Weights of a small mixture-of-experts language model, trained from scratch on English Wikipedia: width 192, 5929 steps.
Below are experts of layer 3 (counted from 0) of a mixture-of-experts language model. Rows are named router (the router's row for the expert), gate (a neuron's input weights, with its number), up (a neuron's input weights, with its number), down (a neuron's output weights, with its number) and show model dimensions 0-191. Each number is 50 + 15 x the weight over its row's rms, rounded and kept within 0 to 99.
Before each expert's rows: a language model's description of what the expert responds to. This comes from a sample of Wikipedia text that the model never trained on.

# expert 3
Nouns like song, album, show, film, program, new after "the/a", plus the word piece "ro" in throwing, troops, mushrooms.
router:32 53 43 63 50 32 43 57 49 59 69 62 52 65 45 45 51 37 59 33 63 50 39 46 46 31 44 60 73 38 23 33 56 53 38 34 63 53 58 47 62 61 44 54 77 48 28 52 34 54 50 58 51 44 51 60 49 69 81 50 34 63 38 21 70 64 52 58 54 44 41 56 48 43 53 48 61 45 68 34 43 76 40 43 43 43 71 58 56 77 33 30 64 74 46 69 54 63 68 24 12 50 37 61 65 40 48 19 41 35 28 63 59 62 48 66 79 58 73 30 37 65 84 27 59 74 47 89 47 36 60 56 40 62 42 67 56 19 67 28 33 61 64 61 58 34 45 31 27 52 65 39 51 61 43 41 69 38 44 25 76 42 49 55 34 56 49 34 53 18 70 63 49 77 33 42 55 67 56 61 52 89 18 47 66 39 57 76 37 53 63 74
gate0:67 55 86 50 55 20 33 61 29 51 60 71 62 37 70 52 63 50 57 52 50 50 46 13 55 57 31 53 37 39 51 49 34 75 51 34 27 01 63 24 45 42 30 38 60 52 41 43 48 69 50 47 51 26 42 57 30 43 45 34 57 42 41 48 35 19 76 26 30 56 62 69 25 36 41 59 43 39 53 66 45 52 46 53 44 71 69 70 44 54 72 68 78 68 57 41 15 60 49 48 30 53 40 29 65 23 55 48 59 44 59 50 38 48 52 37 77 73 52 71 48 48 59 48 52 52 31 40 44 38 50 57 40 34 50 43 59 21 66 46 58 35 74 52 59 59 23 30 64 32 31 72 44 29 70 39 46 40 46 20 60 14 56 51 49 58 46 43 40 67 58 40 46 59 48 52 49 11 33 22 57 53 51 54 51 55 11 61 40 47 45 65
up0:36 55 41 54 56 67 54 55 41 57 62 45 30 56 58 55 25 33 43 51 58 31 66 64 46 41 53 46 44 58 52 52 38 40 59 79 45 43 48 29 58 37 35 43 57 73 68 24 38 35 30 52 27 53 35 57 25 71 51 50 49 77 43 42 62 60 43 47 63 55 25 79 48 58 52 41 61 33 70 63 66 50 43 34 41 42 37 47 48 40 57 27 42 40 37 66 77 60 59 59 65 54 30 51 46 44 36 29 17 33 67 57 67 47 28 49 48 42 41 42 56 49 42 58 39 82 47 48 35 57 15 94 51 41 31 32 11 69 58 53 40 63 84 29 33 29 77 87 49 47 23 59 56 43 31 42 40 52 66 56 50 42 50 62 34 78 41 49 18 77 36 46 66 59 60 46 72 49 56 55 43 37 19 47 79 39 36 50 74 38 45 78
down0:53 45 20 32 57 50 44 48 28 65 32 58 30 40 53 25 52 51 45 37 40 46 50 36 86 52 65 34 59 36 46 37 41 32 31 52 50 30 45 20 44 39 54 59 60 67 18 65 55 61 59 51 56 20 31 42 51 48 78 38 64 58 48 56 69 40 60 48 49 38 64 67 58 48 43 39 63 69 45 64 33 44 43 30 61 59 46 45 68 63 50 30 61 44 34 29 38 32 53 24 57 25 46 74 65 41 53 55 42 53 64 48 43 62 19 30 42 41 56 32 71 30 64 36 58 38 30 65 26 41 53 59 65 82 58 48 55 37 44 63 29 66 28 41 52 64 55 35 43 39 91 33 52 39 32 45 69 52 18 60 45 52 47 70 42 44 04 77 36 41 49 24 50 49 47 35 64 60 09 83 49 53 43 29 43 44 53 44 16 47 41 52
gate1:48 65 42 51 65 41 64 57 56 70 73 69 73 52 56 57 21 63 37 40 47 35 39 66 35 30 60 51 37 51 66 63 48 62 32 50 75 45 32 60 54 52 58 41 53 46 36 62 82 53 95 33 48 27 48 75 53 34 74 66 23 50 45 59 17 44 46 49 38 49 23 47 38 40 61 42 64 61 79 45 44 36 26 55 25 50 08 67 32 64 40 43 56 38 40 52 27 55 53 39 22 60 61 36 59 32 39 44 35 52 44 43 52 80 46 31 47 42 15 33 38 68 26 61 64 42 41 44 58 76 16 56 38 51 57 41 41 66 61 30 66 33 49 55 84 76 34 52 67 67 44 53 60 44 52 64 56 29 57 44 43 64 73 48 35 68 50 63 58 68 66 39 46 80 46 53 49 32 52 54 53 46 73 43 44 59 33 58 65 59 53 87
up1:41 66 61 55 49 54 52 67 68 56 48 40 74 63 50 71 16 51 34 65 61 78 36 59 30 56 58 66 84 46 38 49 66 58 57 39 61 58 68 23 81 55 21 45 52 47 58 31 46 41 41 28 55 53 61 49 39 46 41 53 66 29 41 47 60 28 52 37 50 49 54 59 57 29 58 65 22 63 52 70 54 88 58 64 41 70 34 68 36 81 41 29 50 49 51 60 87 48 44 35 37 43 65 36 50 65 47 43 52 54 91 61 15 50 34 64 37 62 26 62 49 36 47 37 39 35 14 51 54 30 68 53 63 54 37 56 67 43 31 26 55 82 28 15 61 46 58 47 65 43 76 56 77 50 44 46 53 85 37 46 57 34 33 41 46 24 39 54 45 53 62 53 54 39 44 56 67 53 39 31 59 41 50 63 56 62 19 57 53 58 27 44
down1:59 29 59 54 43 61 48 53 48 41 20 47 29 57 62 58 55 27 46 44 40 01 46 44 58 54 18 35 62 45 41 44 46 76 29 75 34 45 40 57 59 54 53 55 66 36 53 99 37 50 59 76 38 61 41 40 39 63 52 77 54 50 78 35 37 51 43 20 79 39 49 50 38 69 48 52 43 19 62 44 59 61 46 53 33 33 32 56 42 37 25 45 47 67 51 48 37 29 73 62 60 52 49 52 63 48 24 35 43 64 50 81 71 60 53 65 48 53 48 41 62 57 59 68 38 53 37 54 42 68 48 49 22 21 49 68 34 41 58 61 59 51 56 41 85 74 40 23 47 56 41 61 38 56 55 32 53 46 70 58 76 65 69 54 44 51 44 56 57 51 54 70 61 59 58 72 46 52 78 55 64 56 26 58 53 60 58 23 41 90 75 58
gate2:63 66 58 20 49 08 64 50 47 29 50 78 38 38 53 42 69 86 58 50 47 23 60 36 68 48 66 47 45 54 64 42 34 67 55 36 48 46 33 69 48 46 13 58 45 46 48 22 49 53 38 63 48 58 54 74 70 34 53 54 37 36 40 45 74 50 31 40 34 36 34 44 22 55 61 42 55 41 45 59 75 42 63 46 74 44 67 48 50 27 47 54 76 62 58 64 40 47 70 35 81 44 58 28 52 57 21 43 65 40 80 32 30 53 49 39 31 76 54 64 61 47 42 38 54 57 39 53 35 46 45 42 45 48 81 48 48 61 32 53 43 23 46 67 79 13 69 42 52 77 54 68 49 49 47 35 53 34 47 38 56 64 54 35 31 57 69 86 43 33 60 57 39 38 26 54 37 38 75 25 39 54 44 14 49 38 44 79 41 50 42 47
up2:62 43 38 32 37 81 28 36 70 57 52 25 38 53 35 39 39 30 43 49 36 44 48 57 57 61 51 50 29 38 43 69 58 44 41 64 31 36 38 37 41 73 48 63 64 67 59 51 50 49 45 68 60 57 53 63 41 29 68 63 45 80 44 09 70 57 57 34 80 51 33 68 56 28 35 41 58 17 46 63 46 37 44 69 60 44 52 22 30 58 32 48 67 54 47 40 24 46 66 42 53 65 47 42 65 40 35 43 39 45 67 74 37 50 44 71 25 20 40 54 52 54 21 68 55 32 62 67 12 55 41 65 61 32 40 48 71 58 62 35 42 34 41 60 30 46 44 61 72 73 28 70 65 23 60 74 74 36 59 34 18 23 33 41 54 72 47 48 49 65 42 38 35 53 35 31 74 66 64 69 50 50 44 30 56 52 66 59 55 26 49 36
down2:70 39 39 36 66 63 63 65 46 43 43 82 56 76 36 34 48 73 42 37 51 42 39 83 39 46 42 27 34 26 61 42 68 53 48 59 63 77 49 59 55 34 69 60 46 47 54 45 64 71 50 17 38 33 42 41 83 53 42 69 67 39 58 57 20 44 55 30 55 57 26 42 58 48 46 54 56 64 42 45 47 48 43 07 67 42 63 73 47 50 36 24 34 62 54 27 50 73 56 53 58 54 21 40 59 74 67 39 51 51 39 26 83 32 22 68 47 65 59 51 43 57 29 31 41 43 55 36 50 61 27 44 46 58 46 36 80 62 33 59 49 13 65 31 49 39 65 31 34 38 27 55 55 46 46 67 46 29 47 51 73 40 68 37 44 37 64 61 38 59 61 38 46 28 49 42 34 19 68 47 42 52 55 40 18 62 41 70 62 29 57 76
gate3:55 63 67 78 49 49 63 39 32 36 24 46 74 23 49 41 56 57 34 51 56 73 49 20 41 56 64 36 74 25 49 60 31 35 57 22 60 72 65 46 58 54 74 66 52 21 80 48 30 40 50 34 31 23 51 28 38 52 32 70 45 38 46 37 47 26 37 68 50 55 49 62 50 50 25 45 66 29 55 51 73 54 46 53 35 39 52 74 54 51 40 18 42 65 28 32 53 68 42 42 68 46 52 68 49 38 55 59 36 59 30 51 35 43 51 63 48 69 73 34 71 74 47 59 37 63 69 48 40 66 43 32 73 50 55 76 85 38 59 47 69 40 85 46 38 37 24 59 58 62 31 35 42 51 48 64 51 85 69 38 76 74 43 42 55 49 33 54 67 47 66 33 42 64 19 43 64 71 24 57 54 35 31 53 57 47 53 43 42 60 56 42
up3:67 34 88 62 52 59 35 34 46 40 42 44 48 20 48 49 44 50 54 85 53 26 54 52 42 46 29 57 53 17 66 45 38 37 49 47 28 57 40 30 61 53 31 37 52 48 11 42 45 56 44 43 63 39 60 50 41 45 54 57 53 63 33 58 61 75 77 30 58 59 69 77 71 58 31 39 79 35 24 35 52 54 50 51 27 72 31 70 50 67 54 54 40 65 25 64 66 47 60 54 37 66 68 53 39 43 50 49 61 39 76 20 43 48 46 77 59 48 58 31 49 64 43 76 37 65 54 60 58 56 25 27 20 72 45 79 49 42 54 39 61 24 45 51 66 59 50 45 66 64 62 26 63 62 53 58 17 63 60 14 17 43 54 60 38 75 46 68 58 49 44 51 66 64 28 44 57 50 56 29 67 27 54 40 39 78 54 29 50 44 58 50
down3:76 31 42 43 59 30 52 78 25 59 60 37 43 75 40 31 48 39 77 29 51 53 47 24 70 48 85 63 37 40 60 36 56 57 46 83 99 40 59 45 18 61 52 36 59 32 18 70 55 62 35 31 77 44 11 39 41 71 60 47 54 65 57 64 42 39 55 59 39 70 56 60 42 60 74 58 25 51 48 69 70 54 51 55 57 51 36 85 68 41 61 41 64 26 57 34 51 45 38 80 42 51 40 60 64 26 33 49 45 28 58 43 58 48 46 24 29 35 54 62 65 36 50 53 41 49 44 44 57 27 46 49 54 68 40 53 44 14 32 48 58 52 49 52 78 51 34 84 38 36 34 44 70 58 62 61 34 75 51 34 43 58 61 52 38 68 53 55 64 43 60 55 63 32 44 39 42 39 57 49 67 51 73 54 60 39 64 56 57 49 61 34
gate4:51 37 74 59 56 60 47 57 29 74 57 55 55 53 52 24 70 55 39 60 42 58 55 62 60 52 72 65 46 48 67 44 53 23 52 53 52 44 41 83 38 80 72 70 50 50 81 62 57 50 42 65 41 59 34 73 50 63 39 68 57 54 72 43 60 45 25 46 49 50 36 30 45 45 56 46 19 68 25 68 50 50 54 40 60 55 46 50 57 67 59 63 41 74 57 60 58 50 43 99 59 57 61 47 44 48 41 33 32 73 46 36 28 55 53 55 47 52 53 43 64 30 55 87 66 27 45 61 49 36 81 55 49 61 59 51 42 46 53 38 51 71 50 48 26 81 33 57 28 50 64 48 52 58 67 46 18 56 28 76 42 81 50 35 54 53 56 28 48 51 53 65 43 42 08 36 77 60 49 51 49 42 55 37 75 30 17 64 62 64 59 26
up4:57 51 56 31 24 50 50 44 61 43 66 32 45 47 65 55 37 82 70 43 46 79 57 45 61 46 31 24 61 47 43 58 25 64 52 51 52 58 58 45 52 19 47 34 41 49 25 45 40 52 42 39 53 53 77 48 49 43 73 54 46 57 31 62 74 45 45 39 49 66 62 38 41 45 44 55 82 30 72 39 31 48 34 37 42 58 54 60 33 19 61 45 41 19 33 63 36 37 47 12 57 77 54 66 61 39 37 62 38 31 40 67 60 39 55 73 36 43 80 40 43 78 20 24 56 69 60 49 61 44 41 72 54 54 58 44 53 60 44 38 62 60 70 41 62 24 43 78 74 56 42 60 48 65 41 58 80 58 86 24 86 55 60 72 33 32 42 54 47 47 41 58 60 63 55 77 53 20 39 48 54 72 41 66 49 59 76 47 38 49 50 81
down4:84 42 32 72 40 55 48 44 69 36 55 83 42 37 32 34 41 64 51 45 62 38 59 65 43 59 59 51 63 74 55 66 53 58 56 41 45 55 48 56 37 17 56 24 24 38 19 50 54 42 48 49 43 51 52 48 55 46 57 36 36 37 41 73 28 58 34 72 60 29 54 60 56 38 30 50 88 60 48 45 28 42 47 41 38 43 45 79 54 43 53 30 70 71 39 37 49 61 50 19 64 46 96 36 34 57 43 66 54 43 62 39 74 26 45 72 54 48 60 74 54 22 46 60 58 38 73 44 49 66 48 47 43 52 45 71 61 29 47 43 42 67 58 54 34 43 54 47 64 33 70 77 31 61 68 45 42 64 63 63 61 37 52 35 38 44 39 68 66 37 64 78 03 68 70 83 33 39 66 33 45 57 37 54 37 21 62 31 52 54 42 63